Weights of a small mixture-of-experts language model, trained from scratch on English Wikipedia.
Training: a variant of Adam for the experts, 1094M tokens, 8347 steps.
Below are experts of layer 3 (counted from 0) of a mixture-of-experts language model. Rows are named router (the router's row for the expert), gate (a neuron's input weights, with its number), up (a neuron's input weights, with its number), down (a neuron's output weights, with its number) and show model dimensions 0-127. Each number is 128 + 32 x the weight over its row's rms, rounded and kept within 0 to 255. Numbers have three digits each.
Before each expert's rows: a language model's description of what the expert responds to; "comes after" lists some tokens at least twice as common just before its tokens as in all text. This comes from a sample of Wikipedia text that the model never trained on. Tokens count by the router's weight.

# expert 22
Single capital letters beginning a word split off from its rest, at line starts, after brackets or mid-compound: Much-M-usic, S-itara, P-achybrachis, B-RCA1.
comes after: "\n", " (", " \"", "==", "-", "==="
router:132151123155108162139096072100153107198067112102119077106092103168088105181127138073081138085128172132075180179099126110186081112128201157161165140194125105138141177127164132150109144111169128187141159141134126137201110122099110104135134142132097092127091138204114106104096134121145175075170106113137143107147147187043109177179134160118107177125070153115116088149106143105148135118119
gate0:156123225117070119124105142192100160084138119151167126179096132166115130172156109114074203106124165187131162106046182136122107148137163084113127153154155099097104135214129117164152124168102127151147101139063132115169132129032137132117111112116088223102144129136111135118099162163150103116136151109096113131132132123159158182092111176163092133093171091122146147123118120111131114106186
up0:150162201121106150130126140127113163050128124167125135173114125179098098186154109095070194071120150163128124076081139140115097108179160106114139106149160162094098158167099136154145111168122150162163107147056147141162145098080100096136103091116103171104124121124132112163104147172189118141125184143082081144111137126198159140062132117198110131047148129121161151088114113133171128085190
down0:168106047167151111149107081085178164139110123151132099125218147104088138130151146171127120111156054081093126163158108079105094227145144122174164190137212102141155168130125121135151089069151156122113190105112167148162129099073154118113097173103113135150148139121103127146090128077162090153143131125106087136089149095129100090107085119139166155112188094148172112126111122146104110117133

# expert 26
The letter o inside words and names, as in Govortsova, Cardoso, studio, saxophone; also to, from, and table pipes.
comes after: "s", ")", "udi", "di", "z", " F"
router:163113158100114107160194054134150040128130166140146103073189150134093121119147083067103172099131140110188126158174156101168134171139135126124123106116088176172130094139149122131131078092096135075095118171209106140136088083103135073117135152170166163129092101095095117079114144059105111095077156145115110082128136092129124106139067160109122173130119124138166163094142177171084147128116
gate0:136144138127114198199111104143087139124157171061140168130141113172153194130149146084142126119102117126064095140107117121169159190070112109131147124129081137114162120172138156129169083058093143131125123108131099072087140174153044127119136138170118108204106093093133139075155127132135149146142148078184103099075126139068127151205123067126126129116081156048135138119154151146047119135098
up0:126156170131109110122151135147123136108127112135107122148097188119168115055114175149100124095154152110133122112130097149116147165073072128132183175101115157181133053068123104110164119127230119096113135136115180189109128118187115120114143125098130136107125146165092113099170110120119120125148075131105199148221205099110155068116105143106111132119169103232138106161155112086122165136131
down0:131087150156179150074187117103158139114202124153152128150131101168197165113088176159163138095112209142087116056111162130146120129117102186136136137133087068144069170101123180154161137090114103116170126152136150124180121157093140140103079077172145092097136074149187176127086144144128069144146100140121134123153087146104111094182077181129134154142119143145167174149138158102140154106141

# expert 23
Word-final s and other closing pieces of names and plurals, as in truss, Strauss, bastions, plus quantity words such as many, several, three.
comes after: "'", "s", "les", "us", "day", "ing"
router:108123120145118077163082139111123126113132139126135091127072164062197111073131085121136135077184092204168155077135131147066098134117125124093137084081126096163095113073109160109139107145144166098127136158194134146118095121134158134114110125124172180184109122199125116127159122155157109091129056141138123172135109132052101112162129148118102132147095103167184084065135131115131074051165
gate0:148175163082102169164158115097147130098109116074112137197155179134145151163180151133152133076149145084105145088117072100076124106074141103113164176077146126122145109112110111112152103055170129110193130123146137120174120118144093148177107140127133121096127133136135129153096132143097090180141183123150071171065159094186188143122169165178151169085093111136137153134130127158107124110147
up0:133114076167136137183129118155097165084167089153154142097115141122117141145084167132098130144107174132112140097083104106189139099106098094159153089122134184120154160190201195129113140168109137191170064112091138117118188101124102079079172137148115116165154108123131132199171098145172094088130113138127134100163088108090084173111112142134103106169130130107109131131152089139140133154144
down0:138127125152145108092118140115136126134192079126153119119112157151164082113130065130138161138152126111145178148094190136149110130108131132121152150174167116087091107120124106132087141140126120133101155083143163157101135124157141078140131172150187071131158117105110104201129075130087145154093129197046132159094158127136159092142077077128118125217097145133136099126097108056129177149105

# expert 13
Plural -s ending a noun (locomotives, offensives, northwards) and quantifier words before nouns, such as both, many, all, each, several.
comes after: "'", "ant", "ate", "ive", "ment", "ion"
router:097151108140118088112143124093148164129108180137113064121053143096137115141124117091119139133073133165151125130160124118092101162118140118124138143073107161145150097153177134091087163152173163176069133089182202111135176152125165124094163110123168150125153164176077200081166126119172087140097100118149128113194089080120171118146104145101092085180137101133138128084136114155148100117081
gate0:128119153127126130069170181140161114161121101112141106253113071130093120183149128125131138135078077144110110136179119107110115140119134175110107132123161110138118147130157106097105163133131035150123110132093138186140122146097139166124176116155126180109148181140132163068159179129128000130178110096158124147136125122139135119095139120116102123159131129186090139137164137163087183119097
up0:135125129101188122091133099124177107176155128109107119102112088152072113144120116112120172074141097080133137125158174117131164118121177157134109136174121062134127086113133090120149161113148083132128119138145177130158096108181162172164132118140083192160154175046166126124122125119130104134159079184132155111103138129028081145158155156139096109129107163140079071151173107130101134085148
down0:132145108175157093166152098202162123123123125161160180092105145100197156116128098086157110151155170130101125140170076162059118138133100134137145155099135081070167134165054117144129072157154171111117138167156115108096113143114136135105138135060206114131163096100102104192140044123106153168093152181071126158126094126115121139118185148087147121175149075072117111160128161106102106095131

# expert 1
Middle fragments inside proper names of people, teams and places, often after D or Di, such as Dante, Dallas, Dreyfus.
comes after: " D", "D", " Di", "re", "al", " d"
router:113186166130127182102193163141059110123154148110094149088137160164072132132187110128069174099140118120136147122104145133099162181102105174075171176157102166138083074157117071173102122112098091111119121102121139115102201119058121109081141124146070172133126093143191124109139146146163113144159182150167099077108159111135127113112125182168162119112162100131136165080137141116100125147137
gate0:172130113186088079108135128112128104151095106131116075105138113124158145122136085188144149179108095077113178127139133071089153124125111184093156109166129132104115100121139103148112126127122105138103198186122100175087118137123111091112169146119087126148089136130125100107178090105167145117120137127102160204158110127129033089122186111151146088129149127145144071102152144140131100135146
up0:176112144133101106128150097134112205145137122154135091069140174120064212131133124077164131126133104049129165152051081153163078113099132112100166192176091189090134077132157105123136142068089204088159083131110161125072123078144100106083129130137136104118073145098163165127122114097116149137141100162097100177096185105137123166154159112144145084110175140114068093115197138130107178111160
down0:172147193134170090157135119159100107193164157083087127134115132125173060154117162116128100087143142122104176099084036036116087146176144093123088145166114193106139145133117187171158134111150097095101129180142134097103193104152191110107106138133136136174091130117130122095181138090153167144121108096135201076127152169169094130148162117203141112150167149145142142212102101115157175029123

# expert 19
Capital letters inside abbreviations and codes, often after another capital, especially C, H, L, as in CHN, UCLA, DLC.
comes after: "C", " C", " N", " M", " U", "S"
router:141118110145159135102103187138138159112148071135079172121126080153157144180114149126174126172133113147140120166128136117176127113119142082126203143189167123071096177115092164141107072150120188162140168195053095165160147098115098101099170129124065121151157097149125192084068114119088147134125126176102155164137128158081144147093144153116111142120143158133065071132114105181156158140094
gate0:174142160180156167149166126112094161106118066151202136089103165117132092177134173120129150197165106123110057148053104090121075108121117111094131111120121130115107131165082109092173171076112167135121071113129131148083129124113107140145128098073142148124124115172145157188174153068119141114119101152118138116153141146165194116142105119130078083188141142146076127162103102135111067168160
up0:027131111089142122121094100122127125117132175141091116150126173052089142106148130087110077115082138177122160104173206178119151113120128141110101119140110108167172106122151109207172132171088078123135127193130146140180126120155141117109062150086142099188125133133124102091092097149113091112158139110129094113138143069110118163105130167122179163061138128181143155117173140112109141120119
down0:171096104162093126109099111109228086157051096125109187173098135161098149117117092131134108161143089059133091119137123132138132092145123108130121113100171073078180123147096110163138155086133151162124101123129140108067128130095058125093107042132072127102119144155101125115062164084134074135200111101186094147114146136109195120168091079138129138141130139136137141122130128095161103116100

# expert 37
The pieces our and out inside words after S or similar, such as Source, Southend, Missouri, layout, plus S and Y.
comes after: " S", " F", "S", " T", " U", " M"
router:110178092134091095093146106101150097100088107130130126130097116142164118134120148132199112100159150095100110130110066112156082100112163135144105149182088132147115082099120092140154067091113107101153155121117125136139139147163094139124086124121086099093199164116162169092133132166090112135151130154137149122133190140110183104112125143070146129088090152148166127124084063159200140159172
gate0:112164128089123142084151174104074085129136160151110094079125191121097127099122129069103152137108100130124142118139083095114161104093084160094117096140098108090109104096127095098134134091171126092133140158108112192073194106102120183118098092110127139175147107155150117094052126124107099168123106137109118084123084161159124092133130120113201127206084086077085133151177083140103114141049
up0:096120107114093129119150148099137118105105189128122144106115156111098137124085113157106113189170113098161120107169179148147157088133102092101109093093127138091150096063205086080176146126161158131184133116169085157102144159186181143123166118065081160199132189147115125175051121094091138113124142144119142110124052118121081148131198199117178117153115146141073076177133090120107119093077
down0:144167073088121159090158076139071116117145137160136140151147174136121151126110115189121095089119139107111129124152165104077161119055133125079070075125109081070141153134111122143142077122130132112083141151091130123111153148100139129124128130088147137143148132123128087109132111139172067141091165054125166093150123178162168138046138063114169196094171148113124118139120102134077098104105

# expert 54
Endings of place and demonym names, especially ia, en, ian, an, as in Georgia, Pennsylvania, Calgary, and some accented letters.
comes after: "g", "d", "and", "w", "%", "ri"
router:176159091095113124159166094149163127085115124143145114132077127168068169109111117110077142087105120146151133069192129128087117141100099145114127110104171165168100141169176109113092171115030070166078149098153157100064172111095113136110171149113126131100171111142141129142163162099133194119102078106143080086117117132081138123143130140145162091169123084124123093148101112119083127108141
gate0:154098200096136148192095131082146137091103102158166142085054145174132161128088109061148105180163140136073140148078120165098138116097176153207115153129080113117118130145132147169106160094131160066180063119149148145122185097178087144173133121154134097135100132154132114170137238153102142080101114155055112090129139113135171169141109133127152144084087151148129176179099146103121117142133
up0:204126113102139077131122098109157130149136144122140090098074145106105121076066166104155072135143109122146119140098169128166118134125147132156109139155128125209103086113154139111086162122129096126147128097146154154062134115216121159073144161130173161138109169153096119142109167124088115075117121104057169203167124095076076181160110112117137116255165164095100071155096120119163171147137
down0:083099106155111100129167166148117124126102094083138145161123164090131084118100140115108098151219077145094110085086118177120114159134206126076143133149117094121104117034177158173128115131139084151091188128081154158123127185121126147160104167131173091138176143158173139036142106091133088138188135096138116100131119121117098125135136116168111119149092095173122138154128114156209123163076

# expert 36
The piece "ch" and relatives che, Sch, ich inside surnames and words, e.g. Berdych, Nietzsche, Schedule, Branch.
comes after: "un", "te", "s", " Te", "u", "ran"
router:147165133130176178121140125067089159102135171163117105122124180184119118122132127193134096134087097117111134198167114097126121136128085066118109106161128135158170136121118150149180134167137129152104156172117081119085141159181097134097164164167145100101137143176153130150097121051074135095042140120134147141143065102077119155141109133153120170114098147135159148131112080165153171174155
gate0:142138170147074162106144110144072191135154138103138172045137141140101147146138168149073213090096189071089148090080171157165161123089162079107139113146118209123126108160146062103130113121135098157144090042118160074126151129118126104094130110165149161108149099173144130172090148143134157163134163074162112116106115137156132180125116086156098121133111158138113182144082174106117132132130
up0:095150113150182052110092113081177121128106149112145120127156103116137151144096116066182069154119158105106154146157131112130119099183117129139126101127086124178141133121133131108149086189143111139165226176123135126119136116134131074118119131100178156159127061090112058111105126118038094143159161127148135095154176127151052080164118119077137140070151139095141125159110100087130125103106
down0:118105108111178119108115236157105159116177112143071127210124124160144164143115179019147139097149186154080153084113111218097111139140087147140139120152160105082103124080165147157078187123150062125113093082085162135123135157162105088140183124119145178142139137153112131112120157126204090172099145108110078118142172193127128138111208118109133197118149125139164110146094111108198133158112

# expert 52
Inflectional and derivational word endings after a stem: -ed, -ly, -ing, -ally, -ified, e.g. volunteer-ed, licens-ed, happen-ed; also ft in elevations.
comes after: "c", "er", "ce", "u", "ent", "it"
router:087081098130095096144100067143152090115139137161106120155055157115114119157130121061102081165095145127123115116168125101127142162126175170206097065091131117125169141136135076098131148094124118165187097111165133137146109172124144168121100134104150092182102129167134128127114119148112139138097052083196082080128098098119095107138151134135088081155131117114084094149084159166104154123128
gate0:168114137081095148111148092154139106171166190158102179134125088110146132152104098162125120140181112120192141153148081103113124171120114194188119091146119086089114070136142098190227113094106160090138121081102123115074108110107112128090046121120126124167119109133155111136115108063140113132114059096134228095123101189102153170166146069114102182151100096079103160145083142122120099147143
up0:137150146086142136161116124179113155145073150100091111123155142158096155155156151136177131108112144132071136102123177151111158144068123141101109111161139126103145130127186094134114088114149059126167170146092113123109112172110088178153103120092071125131169194167120136124096175164133149153165121106164086119142073090078148107082162139118152109160132116081081110145131168142095114130087
down0:097117185126111148139070109166103083151132179160138095127146100117117098127106150081153138147118094096180168087184112154209110144153150075155121095217108140131129089112119099157145056108118176101119159120151181175166138168148054075176123169112160139134098103130161164127105094098163082151104100130108166146210167111122113105146122151170134143129147156139146149130114151066132150113175

# expert 10
Word-internal pieces com, te, van, li inside Latin-derived words: tele-com-munication, ac-com-panies, commit-te-es, Transyl-van-ia; also stray blank spaces in tables.
comes after: " ", "le", "ly", "mit", " pro", "ical"
router:087156080115113144131137097143118117081119087105073186138117160110087153167171105112156144144094124069088089134109121104124123142167131150177138137055116155127118072147173080156104094123074121141124170151108091121162150111149134066103126139118119157104104096116160108109148136154076142090104127134066130092077116166128164135164128138151135140128133145143127145194108084087121104163124
gate0:111146120183070150144125108183071079147119161106071103172109132080126083145139140135089135136163097156128141128144143086130120168153121104099148145159125061116075165190167115108095160121152070073144109175123106178128188112017143141086125171165142112128145166191154124117156203145159104160084069113123090164116114101132123088110137156142072118138043126184115135133119093079150180149132
up0:124126137169135120136102088153142107118134118129135198192089104175120095120130169167089077092136148136143150136165149118110203129145142074174128093129148141121122180199144147078114137088147124135154112123128129091116126115131144121111119145146101115203145153084139116198182053091114140087138115126134099214106113123131201110121149045114132146144129114126084098155129129142162141144153
down0:117102196107203130098078168118121156116085090087122081178148132133071125114140124138140074178132075139073173123126116182099094111133134153122128134120128152162124092157129077112115183126129147102134130102111184066162140140145155112105133137115101130165105162198126127114125078166098089127163150112110083162139110126102123156105082136098093099140138135129167137134068146149175121157129